Below are experts of layer 10 (counted from 0) of a mixture-of-experts language model. Rows are named router (the router's row for the expert), up (a neuron's input weights, with its number), down (a neuron's output weights, with its number) and show model dimensions 0-191. Each number is 128 + 24 x the weight over its row's rms, rounded and kept within 0 to 255.
After each expert's rows: a language model's description of what the expert responds to; "comes after" lists some tokens at least twice as common just before its tokens as in all text. This comes from a sample of Wikipedia text that the model never trained on. Tokens count by the router's weight.

# expert 33
router [146  88 110  98 152 133 139 131 133  81 175 123 143 126 174 108 150 150 130 129 123 118 117 162 112 134 101 122 123 146 136  67 133 114 105 105 182 108 174 127 146 140 137 137  94 133 139 118 144 177 109 116 160 114 127 142 152 160  71 173 144 130 151 128  73 136  97 107 100 115 111 138 137 131 168 103 146 153 124 137  94 145 114 107 121 128 145 146 136 170 165 106 126 157 166  95 168  81 149 111 170 128 122 126 154 108  89 162 117  96 137 138 123  84 128 112 124 131 148 120  86  92 112 101 152 134 170 113 108 157 134 148 196 152 128 156 115  97 125 149 158 119  83 103 139 156 142 120 141  91 125 137 127 131 125 141 147 133 134 119 141 115 188 103 149  87 125 120 104 162 115 119 131 143 107 113 123 108 120 149 102 112 123 144 126  98 114 139 121 124 108  90]
up1 [116 101 132 141 102 105 103  96 124 151 144 128 180 123 146  99 147 118  90 137 108  74 133  99 121 151 152 124 120  91 131 106 133 151 155 156 141 107 129 127 150 126 126 138 127 135 127 118 183 156 151 123 143 145 193 128 152 132 148 164  79 146 167 130  95 130 122 135 141 124 155 167 150 124 128  93 143 155 107 130 110 162 135  91 151 169 120 183 112 140 165 119 129 119 162 146 155 173 124 158 161 159 141 117  94 131 115 120 106 141  95 151 142 139 111 134 142 116 121 113 127 159 140 110 138 181 117 124 121 148 169 116 167 137 127 140 163 167 150 183 114 187 121 119 128 144 111 145 154  76 129 114 129 129 153 141 113 145 132  86 174 114 141 110  92 122 136 148 101 132 136 196 110 141 172 125 122 160 123 128 119 132 129 134 120 102 142  88 136 143  91 106]
down1 [124  98 128 148 141  92 108  80 166  85 139 162 112  95  78 137 108 135 187 169 115 125 146 127 179 131 110 117 147 158 158 116 155 133 133 128  97 113 126 110 141  95 155 154 155 124 124 135 131  77 120 139 103 115 151 172  92 141 136 176 136 138 135 139  84  88 153 145 129 115 161 146 113 129 112 148 102 117 139 128 145 131 144 100 120 118 129 122 143 136 173  97 123 143  98 101 129 131 114 160 128 178  82 157 119 135 146 158 135  77 133 126 149 125 103 141 132 101 117 161 100 168 135 161 140 136 148 157 173 110 102 165 157 135 153 134 117 123 120 121 132 108 146 133 129 150 113 101 177 130 107 142  97 176 131 134 116 119 105 178 150  96 110 134 162 116  90 148 132 128 177 116 126 100 129 139 103 142 117 163  64 119 109 160 113 143 102 124 126 147 137 133]
Month names, in, between and similar date words right before a year or day number, e.g. in 1888, 25 February.
comes after: "\n", "on ", ". ", "On ", "In ", "\n\n"

# expert 21
router [175  96 133  89 136 109 145 169 120 144 119 108 147 183 125 100 148 163 135 107 167 113 156 146 144 108 137 124 103 112 127 109 142 162 127 129 170 135 180 122 103 145 125 160  94  79 112 130  99  86 136 162 144 121  92 148 115 159  74 123 104 161 161 101 102 145 115  93 132  74 123 147  91 111 147 132 132 140 124 101 131 159 148 143 106 109 168 167  91 134 169 134  89 147 167 110 145 140 139 128 156 110 110 160 136  83 138 146 129 111 131 153  72 121  93 184  99 145 139 120 117  80 130 121 145 183 152 141 127 130 155 154 126 153 106 114 129 144 103 129 129  77 132 113 135 151 108  97 138 134 114 110 125 110 121 138 153 135 128 132 128 108  98 129 133 155  94 121 134 173 124 104 102 116 140 138 130 149 105 133  84 147 123 135 126 124 111 115 160 129 116  92]
up2 [139 158  89 141 142 151 126 144 107 129 142 126 136 148 168 109 104 109 121 132 151 137 144 109 123 134 113 103 151 108 100 148 159 112 140 148 173 169 156 119 145 144  99 145 101  61 140 153 140 135 105 138 121  96 122 110 159 130 156 127 145 130 150 105 133 114 134 124  85 124 104  98 106 129 137 142 149 171 130 157 177 128 140 117 166 167 109 136 118 122 101 155 110 180  85 150 123  95 113 156 156 158 150 102 124 117 126  91 139 135 109 140 125 129 120 156 108 136 180 178 119 112 159 140 130 151 119 112 125 129 144  82 143 165 142 122 183 121 164 141  63 105 143 116 118 156 124 120  90 111 151  84 109 136  68 163 149 146 144 136 145 141 128 124 123 114  96 151 119 112 157 133 130 163  96 153 176 152 124 152 132 130 134 154 127 114 145  92  95 141 118 189]
down2 [ 87 154 157 132 156  91 127 105 119 130 112 145 133 151 112 120 114 128 144 147 136 149 133 155 163 112  99 152 117 128 117 117 155 178 130 126 146 182 103 159 120 101 151 172 151 108 163 120 124 118 115 126 114 123 137 115 121 113 133 126 144  91 141 132 109 127 137 120  85  80  89 153 126 161  94  82 165 122 179 127 120  91 113 127 157 160 169 101 111 138 125 105 175 122 114 132  79 160  77 100 140 116 131 139 141 141 101 158 159 155  98 105 139 131 131 126 132 145 116 113  91  95 125  97 138 118  75 102  85 153 106 116 139 116 158 154  87 137 110 119 111 149 118 132 142  69 166 142 138 146 118 103 103 149 152  99 139 141 173 116 161 127 149 118 127 152 131 153 162 151  92 116 140 170 127 121 127 132  91 117  82 161 103 121 154  95  96 132 110 131 137  95]
Numbers, scores and words in sports records and tables (yards, carries, season, League Two), plus word-starts fac, rec, dec, suc.
comes after: "| ", "–", "; ", ".", "/ ", ": "

# expert 25
router [124  99 159 103 146  72 164 107 132 134 183 103 179 153 118 127 102 130  77  66 162 123 154 146 135  79 108 136 115 111 152  88 120 135 118  90 167 166 130 117 170 132 146 154  88 132 104 132 127 131 118 159 141 101 144 125 132 144 137 153 154 161 141 106 120 130 103 120 127 119 152 106  90 146 152 147 148 140 117 160  93 120 136 155 128 139 145 166  87 111 149 143  64 143 121 103 120 124 142 123 168 149  76 140 152  94 107 151 137 134 116 106 156  80 142 159 165 113 132 134  85 102  97 104 134 134 169 109  99 172 116 180 156 130 134 116 127 118 121 139 115 107 117 105 137 123 129 120 119  93 125 148 107 140 156 125 132 117 180  90 124 113 150 127 176 119 120 118 143 141 138 114  93 119 112 146 144 105 145 113 127 135 146 108 101 115 122 101 166 133 140 137]
up4 [ 90 134 131 157 128  97 105 124 127 120 155 118 126 107 119 194 115 102  94 117 143  92 139 144 141 150 168 118 114 106 142 137 142 155 154 129 112 138 139 112 116  77 177 120 180 139 133 108 142 101 111 130 111 117 177 140 105 159  96 153  85 153 170 157 119 123 158 134 142  98 112 137 122 149 132  81 143 130 131 167 151  99 105 126 114 114  77 142 117  89 140 121 115 169 166 121 108 146 126 135 136 120 135 109  76 100 100 132  92 164 131 118 138  93 138 156 117 124 110 146 119 152  92 134 115 101 154 119 110 114 163 150 140 135 121  87  77 122 125 132 133 141  97 112  99 149 136 141 100 139 129 100  90 141 147 145 123  91 157  80 123 128 160 123 136 188 117 122 118  81  95 150 122  84 164 174 163 138  88 129 154 130 147 114  95 119 121 131 130 108 124 114]
down4 [147  87 124  80 153 136 132 129 111 139  86 137 113 153 112 104 130 176 150 174 122 157 116 136 119 173 126 101 153 149 154  92 127 129 124  86 126 103 107 117 125 204 120 128 161  94 137 153  94 161 152 139 150 104  89 137 124 123 141 116 147 107 118 154 171 103 157  95 137 152 178  91 115 131  69 113  69  97 132 125  94 152 159 166 144 116 130 121  86 138 167 136 113 158 114 168 124 130 131 115 135 172 146 134 122 119 113  98 117 116 121 108 119 146 133 114 133 136  97 108 140 132 104 145 160 189 102 124 152 145  95 105 135 131 136 105 152 144 109 153 166 139 170 154 132 101 111 148 117 119 128 119  89 153 146 117  96 123 124 128 133 166 130 111 132 128 186 141 123 131 126 126 150 163  92 148 129 109 159 120 118 158  96 125 131 122 148 141 154 131 120  93]
Pipe and semicolon separators between table or list cells, plus the fragment tr/contr at word starts (ex|tr|a, tr|ust).
comes after: " ", ") ", "1 ", "\n", "2 ", "3 "

# expert 17
router [148 126 151  48 164 127 106 136 142  82 114 127 158 117 105 114 159 163 142  79 155 120 153 134 133  92 134 145  99 137 113 115 167 124 114  89 163 137 167 130 128 124 132 165 100 113 124  99  96 161 135 116 157 107  87 120 129 130 111 150 159 170 182 111 116 153 144 117 104 130 122 114 120 129 155 129 146 180 125 139 157 136  84 141 107 174 144 107 104 114 145 135 113 161 156 108 136 114 166 137 127 129 145 165 180 146  54 148 133 123 122 118 144 113 130 142 159 137 127 137 107  65 119 126 127 134 137 142  99 123 124 141 156 154  69 130 146 130  95 115 148 121 138  85 119 146 110 106 139 109  94 119 115 146 132 151 172 116 144 148 153 113 126 126 129 111 136 110 146 142 125 136 100 100 134 138 113 112  78 130 160 120 146  65 141 120  97 114 158 126 113 134]
up12 [109 155 129 135 113 137 117 134 168 103 146 134 128 147 159 105 148 105 139 155 120 156  89 118 190  95 124 106 118 130 163 157 142 100 150 129 166 126 144 144  80 128 110 147 125 109  89 132 113 156 154 142 127  90 123 129 153 158 105 147 102 135 100 149 149 138 141 139 135 148  64 157 163 121 111 135 147 170 138 138 136 143 137  87 146  69 146 114 132 118 116 150 169 156 130 123 131 123 142 149 122  95 111 159 140 142 132 156 151 165 156 148  91 142 111 115 139 157 127 147 158 168 139  36 110 139  89  97 105 154 135 133 122  97 132 100 100 104  93 139  88 102 123 132 117 147 167 112 126 131 130 152 143 138 131 150 107 116 159 157 126 141 129 103 138 108 111 121  82 167 136 156 125 100 131 121 102 152 179  99 142 146 134 145 147 120  97 137 121 150 129 187]
down12 [141 125 129 163 128 121 172 126 166 117 113 149 122 128 120 136 172  98 124 122 174  82 140 138 135 154 137 119 133 157 113 125  93 170  96 108  87 128 149 115 116 118 107 126 128 122 163 168 123 151 159 138  85 162 125 124  79 113 158 151 146 109 155  93 141 117 113 156 132 137  97 163  92 127 143 127 117 171 155  81 106 104 149 131 120 163 146 125 136 124 148 147 130 145  97 135 162 101 164  95 152 134  93  61 175 132 136 120  95 138 138 141 181 137 142 161 127 141 145 107 136 126 159 145 108 115 137 160 107 128 158 115 157 129 131 169  95 149 148 124 111  92 113 132 150 142 109 132  81 102 138 141 125 113 138 157  90 111 117 105 130  94 152 169 107 147 195 145 117 127  99 152 124 140 132 157 121 137 126 161 109  97 155 115 132 146 167 109 118  83  94 114]
Subject pronouns and auxiliary verbs in narrative prose (was, is, has, he, she, who, which), especially just after a named subject.
comes after: ". ", ", ", "He ", "It ", "he ", "which "

# expert 30
router [153 144 158 102 132 124 111 154 138  88  87  99 140 142 154 123 156 166 108 117 156 113 119 134 157 107 139 118  79 125 153 161 102 139  88  88 173 141 156 150  99 136 138 147 115 100 114 139 105 121 144 163 173 120 109 124 136 109 111 163 134 149 144 100 104 164 148 107 124  93 126 100 171 124 133 114 139 147 111 118 148 133 108 131  97 143 139 138  89 116 119 129  84 121 141  92 200 121 176  98 164 144  96 165 144 106 119 157 140 120 154  97 123 107 110 124 149  93 145 115 130  77 146  93 136 152 147 122 131 132 165 146 136 124 132 140 142 106 170 128 173  99 123  97 146 148  88 114 150  99 122 143 164 143 157 123 163 137 122 100 126 121 159 172 155  96  84 129 132 123 155 172  90  88 133 108 107 143 111 121 117 102 122 107 117 140 115 113 150 170 129 106]
up2 [148 143 112 160 112 156 125 110 155  84 141 138 133 125 117 145 130 141  94 140 147 128 109 144 115 148 116 111 119 101  90 113 142 141 157 135 107 113 144 157 124 130 157  94 139  84 140 113  95 135 174 146 148 117 129 136 133 130 134 117 136 110 116  95 113  94 116 126 117 107 149 119 127 143  86 157  66 129  79 141 140  90 108 165 140 130 108 100 117 118 156 144  97 145 126 104 117 114 125 174 138  82 148 130 124 115  82 106 138 148 104 152 100  89 128 140 122 115  69 112 132 103 147 131 137 159 156 138 164 113 112 141 139  83 105 116 123 116 134 121 109  74  98 127 163  97 110 124  91  90 153 124 162 120 119 143 126 170 150 102 136 107 156  94 106 137  93  87 119 139 101 141  95  72 131  90 194 159  99 119 120 117 150 118 180 140 107 128 117 112  75 113]
down2 [ 99 132 159 140 151  96 121 149  91 155 106 130 109 126 137 132 125 121 117 102 122 137 152 131 148 127 175 183 123  98 143 133  92 155 162  97 144 159  90 114 148 168 132 144 166 121 125 103 124 146 124 122 143 141 121 116 143 137 108 109 106 122  80 100 149 152 110 119 138 145  98 138  98 106 127 155  98 135  57  76 100 119 101  87 150 123 131 185 158 100 139 116 135 133  82 128  89 133 119 112 127 113 120 136 153 129 173 176 148 128 157 173 117 149 132 129 112 109 109 120 129 131 157 117 115 134 142 169 126 176 173  83 100 132 132 138 132 140 128 145 149 115 135 148 137 108 125 122 114  87 114 147 147 181 127  95 132 126 126 145 175 183 144 135 111 140 160 170 156 119 118 122 102 140 143 162 110  99 147 151 120 117 138 159 154 148  87 141  97  85 153 115]
Determiners and possessives starting noun phrases, such as the, The, his, their, its, plus adjectives like New or Royal.
comes after: "of ", "'", "in ", ". ", "for ", "to "